config.yaml
d_model: 512
routed_scale: 2.5
init_std_router: 0.00959
lr_router: 0.00122
rope_fraction: 0.25
attn_scale: 0.0884
init_std_up: 0.0347
optimizer: "ademamix"
lr: 0.000125
warmup_steps: 318
seq_len: 512
train_tokens: 1439000000
Below are experts of layer 6 (counted from 0) of a mixture-of-experts language model. Rows are named router (the router's row for the expert), up (a neuron's input weights, with its number) and show model dimensions 128-191. Each number is 128 + 24 x the weight over its row's rms, rounded and kept within 0 to 255.
Before each expert's rows: a language model's description of what the expert responds to. This comes from a sample of Wikipedia text that the model never trained on.

# expert 22
Prepositions and linking verbs that complete a verb or noun phrase, such as known as, such as, entrusted with, including, and notable for.
router [174 133 119 127 128 117  89 126 140 103  73 124 149 142 116 123 127 145  89 122 108 165 102 103 126 152 164 145 123 146 136 179 110 116 120 136 155 108 139 134 154 144 116 164  78 139 111 127 159 137 120  88 162 143 138 123 134 107 109 140  90 128 133  90]
up0 [124 111 145 163 109 153 105 115 158 138 154 216 139 140  64  98 129 166 124 139 134 117 133 145  97 127 130 136 108  92 136 115 160 140 152 149  96 140 116 103 116 134 175 112 127 151 123 115 146 102 126 109 140 148 154 105 102 134 127 188 136  91 100 141]
up1 [117 148 149  91 154 126 119 115 142 138 118 111 158 143 156 104 143 127 142 112  87  88 116 142 125  96 160 157 151  91  85 120 101 114 155 168 129 119 124 159 165 106 123 109 138  92 135 125 110 111 155 128 130 152  73 134 174  91 138 143 113 124 101 151]
up2 [107 162 111 103  95 108 166 126 117 124 150 184 175 128 125 126 179 147 131 199 147 144 100 134 170  74  90 107 147  86 113  89 160 105 115 145 113 104 169 150 112 144 121 122 113 111 126 155  91 122 165 146 124  92  85  55 135 174 140 151 131 101 108 114]
up3 [155  69 107 130 148 122 127  83  58 169 123 139 131 130  97  98 116 115 174 155 124 136 113 129 112 136 145 173 153 123 107 101 112 129 156 129 149 121 148 139 118 121 131 127  88 181 130 150  96 157 144 175 135 146 110  94 115 100  82 126 125 131 110 115]
up4 [117 112 163 149 139 148 138  95 119 139 123 136 144 152 112 124 120 166 121  99 102 172 131 118 102 141 110 142 116 131 140 151 122 162 136 142 106 134 153 122 139 178  93 117 140 182 149 110 150 134 113 122  85 160 169 123 120 115 144 130 152 107 172 149]
up5 [136 113 131 101 128 163 154 117 166 108 140 136 140 113 102 208 132 157 113 163 111 140  98 115 103  98 170  79 151 111 136 124 127  87 102  86 123 132 122 105 129 105  98 135  98 129 108 117 117 153 146 146 147 139 155  95 101 119 131 138 159 121  98 121]
up6 [134  98 160 104 162 161 131 177 148  96 132  93 136 128 154 126  81 115 136 174 134 111 133 131 134 157 107 149 100 141 109 103 154 121 144 136 124 127 151 121 132 137 201 120 178 146 100 111  82 115 164 152 106 151  94 102 131 139 101 120 107 104 164 150]
up7 [138 151  99 126  78 138 190 116  85 111 137 130 157 161 159 136 134 128 116 109 124 129 136 127  94 153 120 176 115 118 117 166 130 183  99 111 163 148 173  99 144 162 174 138 126 138 107 120 127 167 150  98 118 148 130 109 106  83 109 118 139 113 128 126]
up8 [140 129 133 116 112 127 139 142  93 135 110 101 138 139 164 142 119 139 145 106 110  97 113 131 110 175 176  78 117 105 129 150 104 162 128 135 121 136 121 166 140 160 169 113  90 121 130 129 176 107 138 111 111 147 148 137  91  94 119 136 139 126  87 145]
up9 [113 147 163 110 119 128 145 122 102 158 148 116 130 116 127 147 142 145 139 115 141 157 129 101 141 192 143 117 140 128 136 166 132 148  88 120 128  79 226 138 131 129 101  80 135 131 166 139 138 104 148  70 125 123 192 111 100 120 102 148 109 136 163 132]
up10 [ 77 123 126  77  99 159 113 133 104  94 112 153 143 158 151 110 103 133 118 116 135 112 155 135  80 127 133 122 167 124  73 144 159  94 100 103  96 145  45  95  97 172 130 131 141 150 111 125 106 151  89 119 116  90 108 106 106 160 114 131  64  96 171 128]
up11 [105 136 142 116 172 104 140 171 109 125 124  81 122 136 105  94 126  87 121 152 106 143 116 128 128 146 108 158 103 148 116 113 104 130 121 146 116 109  92 140 159 164 117 117 158  95  90 133 100 142 101 117 125 132  84 119 146 137 174 112 121 123 151 135]

# expert 54
First names and = or - starting entries right after article titles or born lines, such as Robert, John, Michael, Ian.
router [132 153 153 149 135  64  98 149 119 134  74  73 130  81 161 134 140 118 138  98 150  97 135 115  80 153 128 118 149 162 150 133 171 159 113 149  97 101 127 131  46 113 168 110 116 115 129  88 165 162  97 113  96 126 147 143 110 126 115  94 122 138 105 134]
up0 [141 159 121 108 153 103 119 120 109 146 136  83  67 150 134 114 120 118  97 143 143 112 110 147 123 102  77 148 158 144 172 116 125 109 172 145 129 148 120 112 122 111 126 153 191 101 166 119 118 152  70 133  94 133 131 159 134 131 121 128  82  83 122 134]
up1 [118 156 113 143 118 126 139 105 154 101 151  88 103 142 161  98 113 119  59 120 116 168 103 131 139 109 153 156 149 127  79 119 131 150 126 137 141  81 119 122 147 137 146 129 133 115 118 108 146 131 111 120 130 140 138 123 134 121 119 128 129 158  87 133]
up2 [165 136 112 124  99 100 105 113 128 126 139 122 135  97 121 119 146 156 162 112 110 121 115 109 147 107 132 117 118 134 160 134 115 120 126  97 152 121 117 140 151 129 120 140 192 152  99 139 149 129 163 149  96 144 143 146 115 125 107 112 105 164  79 113]
up3 [123 125 141 129 129 117 129 182 115 126 161 134 135 176 127 123 160 124 134 169 118 120 121 133 128 121 135 147 141  77 171 116 168  83 112 135 129 109 134  94 151 158 114 141 119 148 116 168 121 129 149 141 161 123 120 124 143 158 153 145 130 163 116 142]
up4 [162 112 110 111 132 135 155 155 106 150  99 137 133 132 151 178  78 100 147 160 109 134 115 117 142 160 141 173 143 145  91 161 125 132 125  84 129 152 108  97 133 144 147  94 152 114 148  77 158 133 133 117 128 134  97 126 126 138 148 122 118 124 141  72]
up5 [164  84 102 129 124 118 129 148 174 147 135 136 107 152 121 153 130  93 141 151 129 143 131 106  91 119 136 153 113 116 111 177  87 158 115 118 139 116 128 171 132 132 122 158 116 139 154 120 134 147 107 116 110 126  93 159  78 126 142 107 124  84 169  96]
up6 [145 125 130 162  84 148 139 134 103 103 110  97 100  93 175 102 171 125 110 108  82 102 153 105 140 132 132  98 109 163 151 138 109 114 149 106 131 155 139 125 130 102 119 143 122 114 118 137 115 162 140 112 121 123 138 153 112 138 114 150 172 122 154 136]
up7 [155 126 124 129 137 150 121 104 156 110 120 124 174 126 118 158 113 151 154 120 138 143  93 116 149 132 125 144 143 139 135 154 172 140 124 127 115 141 128 136 125 139 131 143  85 140 172 115 112  95  92 134 165  79  90 160 147 165 150 112 112 134 138 136]
up8 [114 169 128 139 123 115 101 126 119 143 154 120 171 120 117 113 109 145 159 150 143 120 113 109 128 115 144 151  94 170 109 134 153 158 112 147 108 112 136 135 175 179 125 139  96 112 135 147 123 110 127 115  94 122  69 179 154  94 113 122 114 115 154 149]
up9 [167 126 141 147 109 131 126 128 123 149 150 140 165 105 117 130 149 138 142 119 132 144 131 137 150  91 121 125 122 134 145 104 100 145  91 131 139  96 118 115 128 101 113 157 146 156 105 156 108 139 123  92 131 131 129 124  88 133 157 130 155 125 136 112]
up10 [103  96  95  74 113 109 134 124 117 118 125 155 167 101 159 117  95 119 128 114 119 115 133 139 137 126 193 135 109 157 127 120 100 117 117 154 117 130 121 134 145 140 155 114 140 145 121 105 142 142  54 125 101 166 156  84  90 130 100 157 161 174 177  83]
up11 [120 158 104 142 113 115 156 128 113 150 130 107 100 129 166 138 111 143 116  96 146 127 120 153 135 120 104 109 153 130 148 139 158 154 138 140 135 177 119 134 138 195 133  82 145 110 122 118 131 115 142 112 201 139 153 133 124 106  89 117  79 170 137 121]

# expert 18
Commas and names after father, son, daughter or wife in biographies, plus male first names like William, Charles, Edward.
router [145 157  81 130 141  77 120 189 146 156  76 135 132 119 117 136 140 100 107  95 119 108 120  69  66 129 123 148 137 140 167 149 129 163 132 141 107  96 147 132 111  99 180  96 101  88 130 100 129 115 139  86 128 152 108 171 108 128 116 110 150 140 126 152]
up0 [149 114 151 161 141 105 143 135 131 125 116  75 112 132 154 144 126 163  83 165 146 136 154 133 145 138 172 124 120 132 143 125 167  97 147 174 115 177 144 151 167 129 126 143 158 116 167 172 138 118 140 162 111 131 153 103 121 153 138 120 115 134 174  87]
up1 [151 140  69 123 136 108 160 117 137 134 107 123 127 108 106 144 117 140 115 165 138  87 125 140 100 184 150 115 118 111 137 134 118  88  91 100 119 138 137 107 130 139 108 117 160 122 129 100 166 119 116 137 122 145  88  88 143 156 104 134 120 136 121 101]
up2 [174 120 123 132 114 143 116 140 138 114 130 145 132  96 116 138 123 129 154 162 108 124 111 129 104  95 155 151 141 137 116 170 100 152  97 110 109 122 129 148 143 107 151 164 104 168 156 170 118  96 119 127 128  80 106 165 159 154 120 123 146 153 168 137]
up3 [119 114 131 134 119 100 150 154 161 136 151 163 144 120 116 134 104 122 150 122 122 146 113 110 110 122 149 132 133 120 132 139 109 151 153 139  91 113  76 131 148 143 144 124 148 143  95 137 157 120 126 139  92  96  90 129 129 111 166 143 115  84 146 132]
up4 [ 73 154 138 150 124 101 121 127 103 111 153 140  84 117 132 127 143 160 161 142 148 168 108 132 133 126 121 166  91 153 101 123 131 150 130 113 124 110 105 147 139 135 130 179 109 101  66 145 109 127 136 117 112 156 159 161 145 144 140  91 104 142 111 128]
up5 [146 114 126 105 100 112 108 112 126 122 156 141 117 137 137 163 141  81 145 143 179 133  58 138 169 113 175  93 131 181 125 106 119 119 112 173 134 139 138 100 165 127 126 100 102 146 111 125 127 168 181 101  87  87 133  94 125 163 137 143 138 134 134 104]
up6 [146 135 123 103 124  95 167 122 151  97 104 146 117  78 155 169  98 143 163 137 125 120 129 130  99 153 104 111 164 150 112 148 107 145 103 128  84 147 104 111 128 123 128 114 145 114 127 120 105 145 107 134 148 156 148 123 102 183 125 176 130 145 122 112]
up7 [160 136 133 129 131  81 132 146 160 101 146 119 135 180 123 139 146 117  99 122  93 131 119 148 145  80 119 127 155  98 109 129 157 145 144 109 142 124 128 135 135 130  85  85 153 122 137 136  96 139 137 111 115 138 151 103  95 105 143 129 125  90 120 106]
up8 [135 140 119 146 108 110  91 107 139 102 175 119 153 138 138 120 198  93  62  91 159 123 122 124 139 113 137  87 110 119 137 140 101 161 126 144 123 112 128 133 135  86 112 155 155 102 110 117 163 165 138 128 125 137 135 152 117 107 138 155 127 148  91 117]
up9 [128 157 127 100 123 108 114 122  90 156 121 157 107  95 149 135 147 167 129 120 152 132 107 110 147 125  97 169 159 113  94 149 126 135 162 109 161  85  90 129 128  97 146 136  94 117 124 130 132 122 121 109  81 106 135 126 128 134 121 147 126 158  86 131]
up10 [157 115 126 143 147 116 116 144 127 142 106 129 119 167 108 157  81 124 106 131 149 115 143 153 172 105 122 112 159 108 128 133 111 106 157 139 108 119 143 123 112  99 135 158 126 115 131 130 108  70 136 141 105 113 165 104 116 150  88 135 161 111 142 116]
up11 [104 114 100  92 122 147 132 113 119 120 126 129 151 149 142  92 164 133 170  87 104 112 130 101 130 113 175 117 146 127 133 129  81 103 169 158  93 160 142 184 142 108 106 126 152 107 162 120  93 125 121 102 127 103 139 153 100 148 159 119  67  89 116 162]

# expert 58
Single capital letters beginning a name piece after a hyphen, quote or joined word, as in Scooby-Doo, SinDizzy, RvbberDuck, and "Mb-04".
router [132 136 165  99 108 103  99 118 109 139 140 146 126 148 146  94 111 125 140 149 108 150  96 154  98 152 134 145 102  88 159 114 128 127 109 160 161  87 124 127 131 132 134 133 156 179 155 137 106 135 109 161 148 127 130  89 155  83 126 137 149 157 138 112]
up0 [147 121 133 160  73 130 109 132 110 129 105 129 136 138 144 106 122 138 119 150 137 153 112 146 159 115 154 115 112 120 129 142  97 128 177 191  98 107 148 137 148 143 144 116 102 125 123 151 113 142 149 160 140 143  87 145 130 120 115 147  78 117 106 112]
up1 [151 115 115 144 131 136  60 135 116 115 157 143 133  91 131 135 135 156 107 125 140 134 145 156 139 102 138 155  73 174 146 153 188  99  81 173 132  91 143 110 162 163 122  95 138 165 122 142 149 129 120 112 135 136 127 165 145 141  84 129 148 105  97 150]
up2 [114 110 113 116 125 123  95 141  98 174 124 116 126 156 133 134 152 130 122 105 184  84 121 138 126 103 120 144 133  89 144 146 167 102 123 102 131 134  88 110 111 123 135 144 137 102 158 118  69 128 168  92 165 109 177 132  96 148 125 184 112 139 137 100]
up3 [136 128 113 185 107 110 136  91 159 154 146  93 106 123 149  91 119 135 105 164 119 102 140 105 102 126 133 114 143 120 151 106  99 124 112 158 103 122 120 128 128 136 133 116 106 148 138  84 125 133  65 142 136 145 116 172 122  99 127 106 135  84 133  89]
up4 [125 111 106 125 171 161 115 143  82 138 114 118 105 115 124 165 128 146 115 107 126 157 137 156 111 127 134  91 122 152 129 126 131 149 140 119 162 152 110 175 127 163 113 113 139 103 109 152 142 118 116 112 107 118 116 125 129 134 108 137 173 146 163 112]
up5 [147 147 140 163 158 106 137 136  59 160 143 130 136 143 123 140 155  99 166 156 111 151  92 126 143 111 111  86 106  99 181 104 100  99 162 117 127 185  88 127 127 132 113 117 153 129 112 121 154 104 112 135  93 168 119 113 140 143 129 121 194 168 106 122]
up6 [191 104 125 137  82 137 100 119 104 129 112 112 110 117 170  88 150 132 106 130  66 113 112 143 131 135 123 177 131  71  95 144 125 171 126 137 118 100 108 161 103 116 118 164 101 145 137 156 112 121 175 118 121 116 161 103 138 175 111 101 145 137 172 132]
up7 [129 121 105  94 171  99 150 166 149 102 118 126 135 137 117 130 164 113 140 138 150 107 151 139 138 107  89 135 108 147  99 165 123 157 121 135 171 111 153 120 120 127 129 117 116 142  94 120 150 129 127 138 141 156 152 113 162 149  88 162 136 154 105 135]
up8 [136 118 113 127 126  85 123 145 151 109 138 123 134  96 126 111  83 109 157 194 147 130 152 157 150 151  94 136 130 137 149 100 132 109 115 125 109 110 132 139  87 145  83 107 123 136 100 122 101 126 118 131  92 143 145 136 103 134 112 117 103 142 143 161]
up9 [113 136  65 120 181 133  67 141 152  85 133  91 118 112 126 141 130 146 126 121  92 103  97 139 132 138 122 205 152 139 175 143 132 120 164  84 100 132  94 114 115 114 146 126 158 163 150 123 128 130 119 119 169 171 129 130 113 144 171 109 116 166  50 113]
up10 [117 114  75 109 122 110 117 111 114 135 110  77 151 184 132 117 147 152 121 140 136 129 124 177 157 145 125 139 124 128 130 131 130 126 111  94 155  93 112 153 139 115 134 135 127 131 126 143 125 138 119 106 118 131 164 114 182 182  99 150  93 131 140 137]
up11 [105 146 138 140 149 153 116 127 129 125 141 112 128 108 148  85 134 149  93 192 132 113 114 159 170  85 136 142 154 117 160 145  78 155 131 125 123 120  91 125  92 130  90 142 130 143 136 183 120 193 147 126 150 100 101 148 123 100 141 104 128 123 138 125]

# expert 26
Single capital letters or short first pieces beginning proper nouns, often ethnic, national or place names: C in Cossack, P in Pashtun, Bo in Boer.
router [134  85 132 144 153 128 119 134  74 118  68 181 124 165 115 167 126 161  95  91 107  91  97 159 135 153 135 130 127 123 119 126 160 135 110 128 121 132 110 155 157 148 124 114 127  70 144 118 131 112 184 102 109 135 144 159 140  70 109 155 114 133 148 158]
up0 [126 130 128 134 105 160 140  97 158 102 140 103 143  88 135 146 127 127 123 114  97 121 152 119 125 136 154 132 168 132 127 167 108  77 114 120 121 114 118 117 136  84 140 150 104 136 117 134 104 128 119 165 119 100 149 130 145 121 112 134 137 142 127 126]
up1 [190 121 147  71 146 111 114 132 125 137 130 142 134 117 125  77 125 119 129 141 116 129 166 160 119 152 145  96 130 184 127 142 124 141 154 150  94 176 119  78 122 117  86 100 133 120 144 116  73 144 151 141 122 130 104 118 138 137 151 180 157  87 139 142]
up2 [125  80 107 133 115 147 152 150 175 132 113 142 134 126 100  93 155 133 119 150 130 129  85 136 103 110  98  86 147 107  92 151 116  74 119 153  85 146 157  74 146 123 147 109 171 110 124  97 135 130 155 115 126 159 146 113 164 130 117  83 139 122 143 118]
up3 [142 121 140 129 111 122 123 138 129 136 123 132 119 115  98 103 165 164  75  77 134 116 118 109 165 126 112 121  90  84 110 131 135 132 126 124 117  83 132 142 149 152 147 101  64 135 108 111 137 119 128 123  73 140 149 116 142 131  68 144 153 109 162 130]
up4 [204 140 147 144 105 109 130 139 143 167  96 133 138 121 102  88 125 140 103 143 106 138 110 118 187 121 144  80  79  71 114 119  95 119 106  94 121 109 144 157  91 139  97 118 113 115 150 110 164  98 154 104 102 122 173 116 111 121 107 143 119 140 146 111]
up5 [132 119 141 117 137 131 145  75 102 124 138 120 166 148 120 130 100 146 183 149 138 124 127 126 128 102 140 105 101  98 112 144 118 145 172  82 135 127 167 152 139 136 140 163  62 127  97 115 108 130 146 117 117 123  97 137 168 160 164 161 132 152  92  94]
up6 [162 131 120 109 137 113 117  98 122 150 120 115 102  96  68 119 135 113 105 126 167  61 114 142 104 152 127 126  79 147 136 106 138 166 100 121 132 112 148 114 130 138  99  80 132 143 125  87 117  82 142 138 136 159 141 111 113 156  94 146 146 147 137 148]
up7 [ 81 129  77 125 103  96 119 140 110 125 133 119 116 104 128 155 113 120  99 134  63 119 167 110 116 127 147 143 170 159 102 129 124 169 117 134 144 154 132 140 133 143 119 113 156 114 108 139 148 110 154 121 128 142  98 124 140 123 147  65 119 161 145 100]
up8 [138  81 126 133 145 167  96 109 138 119 150 116 123 163  77 119 172 127 117 124 162  91 101  62 126 118 108 119 123 105 157 126 161 144 115 116 121  96  98 123 151 119 109 140 127 132 152 144 160 102 126 134 106 131 106 149 173 114  83 171 218 135 149 172]
up9 [134 125 126 106 138 131 115 146 114 112 136  95 136 121 132 154 108 146 158 147 108 111  89 104 148 107 149 109 137 133  91 110 123 113 144 104 195 109 123  99 172 100 131 112  93 108 121  71 109 173 137 135 126 119 155 120 119 115 125 119 150 137 157 183]
up10 [120 154  69 131 109 138 159 158 119 158 110 145 141 112 126 131  88 111 144 173  80 134 137 149  91 181 126 134 106 108 134 152 133 128 140 126 141 124 123  80 156 144 118 100  95 129 126 129 194 105 119 102 136 151 156  96 146 106 116 100 132  89 126 145]
up11 [156 115 119 147 123 148  96 109 116 157 126 137  82 116 139 176 152  95 122 129  94 113 175 107 136 107 108 128 161 104 123  93 109 141 159 151 108 145 128 107 134 112  90  82 133  95 102 153 134 106 126 136 147 141 129  83  70 139  83 112 149 109  98 155]

# expert 12
Prepositions like in, by, with, throughout, across, between, and the following the or a, in expository prose.
router [169 112 161 135 138 117 125  87 148 131 128  88 134 150 113 135 172 137 141 107 139  99  93 173 177 126 136 132 114 148  91 107  91 133 170 135 163 104  95 102 117 103 145 103 114 110 128 151 161 151 111 108 143 123 171 138  93 105 135 124 134 110 128 146]
up0 [123 150 115 166 110 103 125 111 167 127 106 161 127 119 157 127 120 127 151 187 135 138 198 137 109 131 139 123 148 134 123 136  84  89 156 133 117 108 110 140  95 112 137  82  83 111 172  62 150  85 110 101 133 124 146 120 122 134 147  94 162 137 122 131]
up1 [139 139 122 159 139 117 119 168 114 119 125 110 129 172 154 104 171 125 194 105  71 160 110 155 138 150 127 112 106 132 114 146 117 131 126 149 156 165 114 138 136 140 116 128 105 181 159 139 168 148 154 109 130 136 119 130 178 107 155 114 135 109 145 146]
up2 [132 132  97 117 167 136  90 147  95  99 118 171 124 110 165 154 144 134  97 111 132 100 127 124 156 118 100 148  89  95 123 146 125 143 136 114 138 135 118 114 138 132  96 151 113 138 184 149 154 114 110 131 100 127 131 134 134 116 171 162 183 120 151 133]
up3 [144 134 133 138 146 136 123 172 105  95 149 114 104 152 118 126 137 149 139 114 129 127 147 114 142 164 129 124 147 127 135 169 156 145 137 165 105 164  87 115 169 163 130 170 120 112 132 149 107 140 130 141  94 108 102 133 106 135  68  88 146 127 141 118]
up4 [ 84 150 131 156  66 142 142 126  99  96 138  91 103 119 135 178 131 131 166 150 108 122 151  92 161 131 150 130 110 159 117 159 154 138 106 109 107 155 162 145 108 148 120 115 133 155 149 136 135  99 135 118 116 144 166 120  75  90  80 114 177 103 122 114]
up5 [120 141 135 145 127 136 208 106 132 133 148 129 161 141 169 132 154 152 105 110 143  87  98 147 146 118 120 141 113 137  99 149 109 151 144 173 177 122 127 108 117 152 113 144 116 164 145 123 119 130 116 107  69 105  85 102 125 117 128 106 142 125 158 144]
up6 [115  78 122 110  88 131 135 144  96 132 139 156 112 153 141 119 110 129 118 135 137 131 154 147 129 145 108 143 101 104 117 148 113 122 128 122 133  91 109 137 109  91  87 104  97 129 141 104 131 119 105  62  85 136 127 142 113 136 178 148 135 139  84 108]
up7 [147 109 139  81 159 119 147 125 139 127 131 125 110 127 117 134 112 133  96 134 107 116 172 140 165  89 152 122 159 141 141 135 137  93 108 166 137 122 143 187 129 108 157 161  98  65 118 135 183 147 109  82  89 147 147 137 167 112 128 122 116 152 110 112]
up8 [165 122 123 122 145 179 126 170 135 117  91 130 141 132 126 184  92 136 120 150 170 134 122 131 101 164 162 134 131 139 167 103 135  74 137 157 121  88 100 135 138 150 166 145 139 141 138 147 114 121 100 133  86 111 185 130 158 134  98  93 165  99 141 166]
up9 [134 124 132 144 112 156 169 122 143 159 122 105 105 100 111 121 113 114 140  94 131 156  95 172 145 117 111 123 214 138 119 116  81 111 157 165 104 175 119 174  95 120  95 128 132  91 121 138 118 116 178 168 137 159  88 130 145 154 151 156 108 148 134 122]
up10 [109  87 109 177 116 160 175 124 166 150 140 144 146 103 108 115 100 106  93  71 164 170 156 150 133 108 151 128 131 131 157  93 122 127 171 100 106 128  98 159 118 116 104 107  84 148  96 133 165 141 156  61  96 113 117 140 132 124  93 184 184 123 152 112]
up11 [159 121 163 136 128 144 155 133 116  94 134 138 151 175  99 100 105 110 124  58 126 113  86 104 101 106  95 157 201 154 119 144 138 141 184 159 127 128 113 118 153 155 154 138  88 127 102  95 100 121 117 125 140 149  86 156 136 154 117 139 106 126 163 125]

# expert 24
Words in political biographies and election text, such as Democratic, Conservative, elected, Senate, candidate, and the before seat or riding.
router [ 74 110 106 138 110  96 142 131 149 160 130 139 116 122 119 102 157 133  97 116 132 170 141 122 134 123 148 144 152 152 139 108  98  95 117 106 158 154 157 100 135 185  97 142 153  96 115 122 127 138 102  81 138 125 138 155 123 130 124 158  90 135 102 176]
up0 [113 149  83 143  86 127 145 139 107 147 149 154 110 157 169  96 181 119 173 110 159 153 102 179 121 133  80 109 165 140 114 114  97 117 132 100 132 134 155 111 108 130 132 117 138 128 112 116  94 125 163 118 141  97 106 107 168 136 156 115 148 108 138 161]
up1 [134 139 141 135 108 106 134 140 148 185 148 175 126 103 105 145 116 116 110 128 137 127  96 152 113 128 105 170 124 133 175 124 105 167 110 143 125 116 137 166 146 160 148 154 165 101 144 161  79 125 119 137 138 129 130 125  95 121 164  80 138 100 172 106]
up2 [126 126  74 139 114  85 131 159 144 126 128 121 111 132 110 156 105 138 102 123  94 101 171 118  97 146 128 153 137 188 128 147 117 112 103 105 159 123 150 158 149 122  62 105 145 120 165 120 136 156 134 104  99 128 130 117 104 125 127 139 126 148 151 116]
up3 [ 83 151 142  96 123 122  87  87 105 123  85 126  89 150 136 152 106 117 186  77 160  96 135 161 105 114 102 146 160 111 106 138 117 147 129  75 143 171 143 104 125 107 127 118  82 135 126 103 155 141 155 131  74 166 146 109 157 138 151 152 128 110 114 117]
up4 [121 114 172 114 135 105 153 120  86 157 104 134 162 124 104 115  65 163 118 141 144 149 137  86 144 126 147 109 126 118 133 130 101  90 130 141 104 108  61 142 142 121 154 128 117  89 104 112 105 124 107 138 126 136 117 146 100 124 148 138 117 125 120 137]
up5 [120 174  71  93 138  79  93 123 141 187 139 110 152 136 122 141 130 105 138  93  98 162 108 164 168 107 123 126 162  91 154 104  94 151 134 112 155 128 116 126 102 132 139 133 109 119 154 138 118 124 129 152 186 144 138 173 126  67 134 143 123 120  75 152]
up6 [125 143 118 136 103 102  78 139 140  99 160 137  86 134 117 129 130 109 112 125 132 121 143 153 155 137 151 122 115 118 145 142 107  88  98 119 170  95 100 146 170 121 136 112 115 113 115 116 131  85 118 116 123  76 198  99 114 148 138 124 112 117 129 121]
up7 [134 113 173 119  84 109 102 137 134 125 150 131 135 166 121 108 120 160 100 153 174 115 136 103 111 132 109 130 136 120 139 108 162 133 137 156 103 144 189 118 142 126 156 127 138 119 138 163 105 123 101 165 162 130 141 118 154 129 149 140  88 131 138 131]
up8 [115 141  83 142  99 115 113 164 133 129 135 114 104 134 127 108 109 137 136 144 123 124 112 101 134 152  67 127 127 121 134 117 151 112 115 115 163 110 133 138 139 132 109 147 123 123 139 139 124 114 113 144  85 122 130  87 131 146 167 155 138 160 140 164]
up9 [134 120  90 103 147 122 118 172 150 120 165  79 153 118 115 110  82 127 148 121  84 120 144 135 178  93 118 179 159 121 107 122  90  92 110  98 102 144 138 161 174 168 142 179 125 140  94 147  96 173 177 149 137 166  96 144 144  67 125 161 137 133 133 124]
up10 [125 128 157 149 149 127 129 131 127  99 155 113 158  71 100 116 111  87 105 141  94 142 119 120  44 145 144  89 114 119 135 151 109 127 155 167 133 118 126  95 128 132 100 131 142 112 151 127 161 122 132 118 122 120 105 122 124 155 139 117 171 124 144 156]
up11 [165 142 118 110 109  80 109 114 167 141 157  65 118 129 139 127 123 156 118 128  97 128  59 114 157 134 141 138 142 125 148 116 109 187 136 119 107 145 183 139 148 133 140 139  78 156 161 120 133 130 142 164 114 129 100 107 114  90 121 150 148 107 116 134]

# expert 49
English and European first names or their pieces before a surname, in sports results and cast lists: Mike, Jamie, Christian, Kat-ie.
router [143  70 105 163 103 106 106 155 123 118 128  85 132 129 173 138 169 102 136  57 121  83 132 125 142 132 129 129 135 130 149 121 126 117 101 128 144 114 159 157  56 149 181 142 157 105 134  97 159 156 120  94 105 170 137 152 132 117 134 159 142 152 126 159]
up0 [126 145 124 121 130  78 141 137 154 131  90 162 118 130 114 107 104 184 127  71 112 135 101 109 117 144 115 109 149 140  90 143 118 112 141  91 146 137 102 139 126 108 120 105 115 114 135 126 125 101 132 135 142 147 143 143 126  94 143 132 135 149 126 113]
up1 [126 169 125 121 120  92 125 112 130 123 115 113 102 155 187 132  81 155 155 136 133 124 141 106 142 109 185 106 129  87 113 105 134  93 130  82 138 128 104 133 117  92  97 144 142 139  93 144 129 128 159 155 132  96 131 114 135 113 159 115 116 150 131  89]
up2 [131 129 135 114 171  95 125 102 162 145 155 117 153 137 155 154  95 138 132 125  91 145 119 160 135 162 120 127 146 128  88 138 104 135 137 107 161 103 147 101 121 141 167 128 134 154 125 151 125 113 126 100 117 157 137 132  97 149 128 113 157 184 153 134]
up3 [178 152 136 125 191 113 122 138 132 115  88 135  85  68 113 112 153 123  94 131 171 120 160 112  95  82 132  86 186  32 111 110  91 132 172 109 108 170 150 127 132 189 142 165  97  76 149 114  99  95 134 133 164 151 119 155 153 125 123 155 138 113  85 135]
up4 [133 158  74 138 129 130 124 141 136 134 162 150  89 149 162  94 118 137 107 105 169  99 121 147 127 114 150 162 169 117 125 166 114 183 126 135 120 123  76 159 136 112 101 130 151 153 111 124 135 153 134 109  76 121 147 122 120 104 103 142 109 174 122 159]
up5 [184  88 135 111  92 149 131 152 138  98 197 173 105 146 131  95 189 133 138 168 109 109 107  97 162  96 115 159 134 144 131  74 173 161 164 113 101 155 124 129 145 100 168 147 127  82 165 136 120 153 133  90  80  90 126 153 127 105  64 127  92 153 143 150]
up6 [104 159 106 126 121 118 122 132 151 189 120  94 107 121 119 126 176 113  98 131 115 173 127 131 118 165 144 130 118 141 109  96 136 147 149  81 122 112 137 119 114  87 119 123 102 120 139 151 122 121 104 103 171 158 135 110 118 156 145 139 143 104 155 141]
up7 [157 113 107 135 110 129 114 142 139 110 123 135 136  86 153 129 118 145 143 124 130 151 101 119 126 155 121 133 104 135 190 103 140  81 129 155 149  82 110 138 108 141 122 146 141 132 117 135 149 143 122 116 142 172 132 127 144 110 105 143 167  91 128 119]
up8 [136 134 149 170 172 125 144 122 143 142 123 149 121  83 147 125  99 145 120 152 151 142  98 119 154 122 139  99 110 127 109 132 134 123 134 163 144 106 119 113 126 145 131 123  98  88 152 162 151 122 114 109 119 127 104 166  74 149 123 151 100 149 138 139]
up9 [118  96 145 130 116 112 145  88  84 132 149 128 187 139 155 129 129  80 102 115 134 140  96 142 134 104 146 120 116  88 127 147 137 162 164 116 151 134 129 146 149 118 113 140 121 100 107  80 170 123 137 129 142 123 127 144 132 144 103 171 117  81 128 151]
up10 [135 145  87 140 122  77 105 149 127 148 103 147 152 112 111 122 134 134  72  87 121 109 156 121 188  90 149 139 151 142  97 165 104 147 139 171  99 187 138 142 126 132 129 119 129 149 140 113 137 134 102 111  89 130 152 172 104 127 130 126 144 165 104 145]
up11 [114 124 119 129 109 123 115 155 120 118 111 137  69 104 120 123 105 176 136 101  94 137  94 125  97 114  84 169 111 118 100 128 128 148 150 128 112 166 120 146 139 120 121 149 157 155 132 140 169 161 132  84 120 113 125  93  82 139 180 130  92 118 144 131]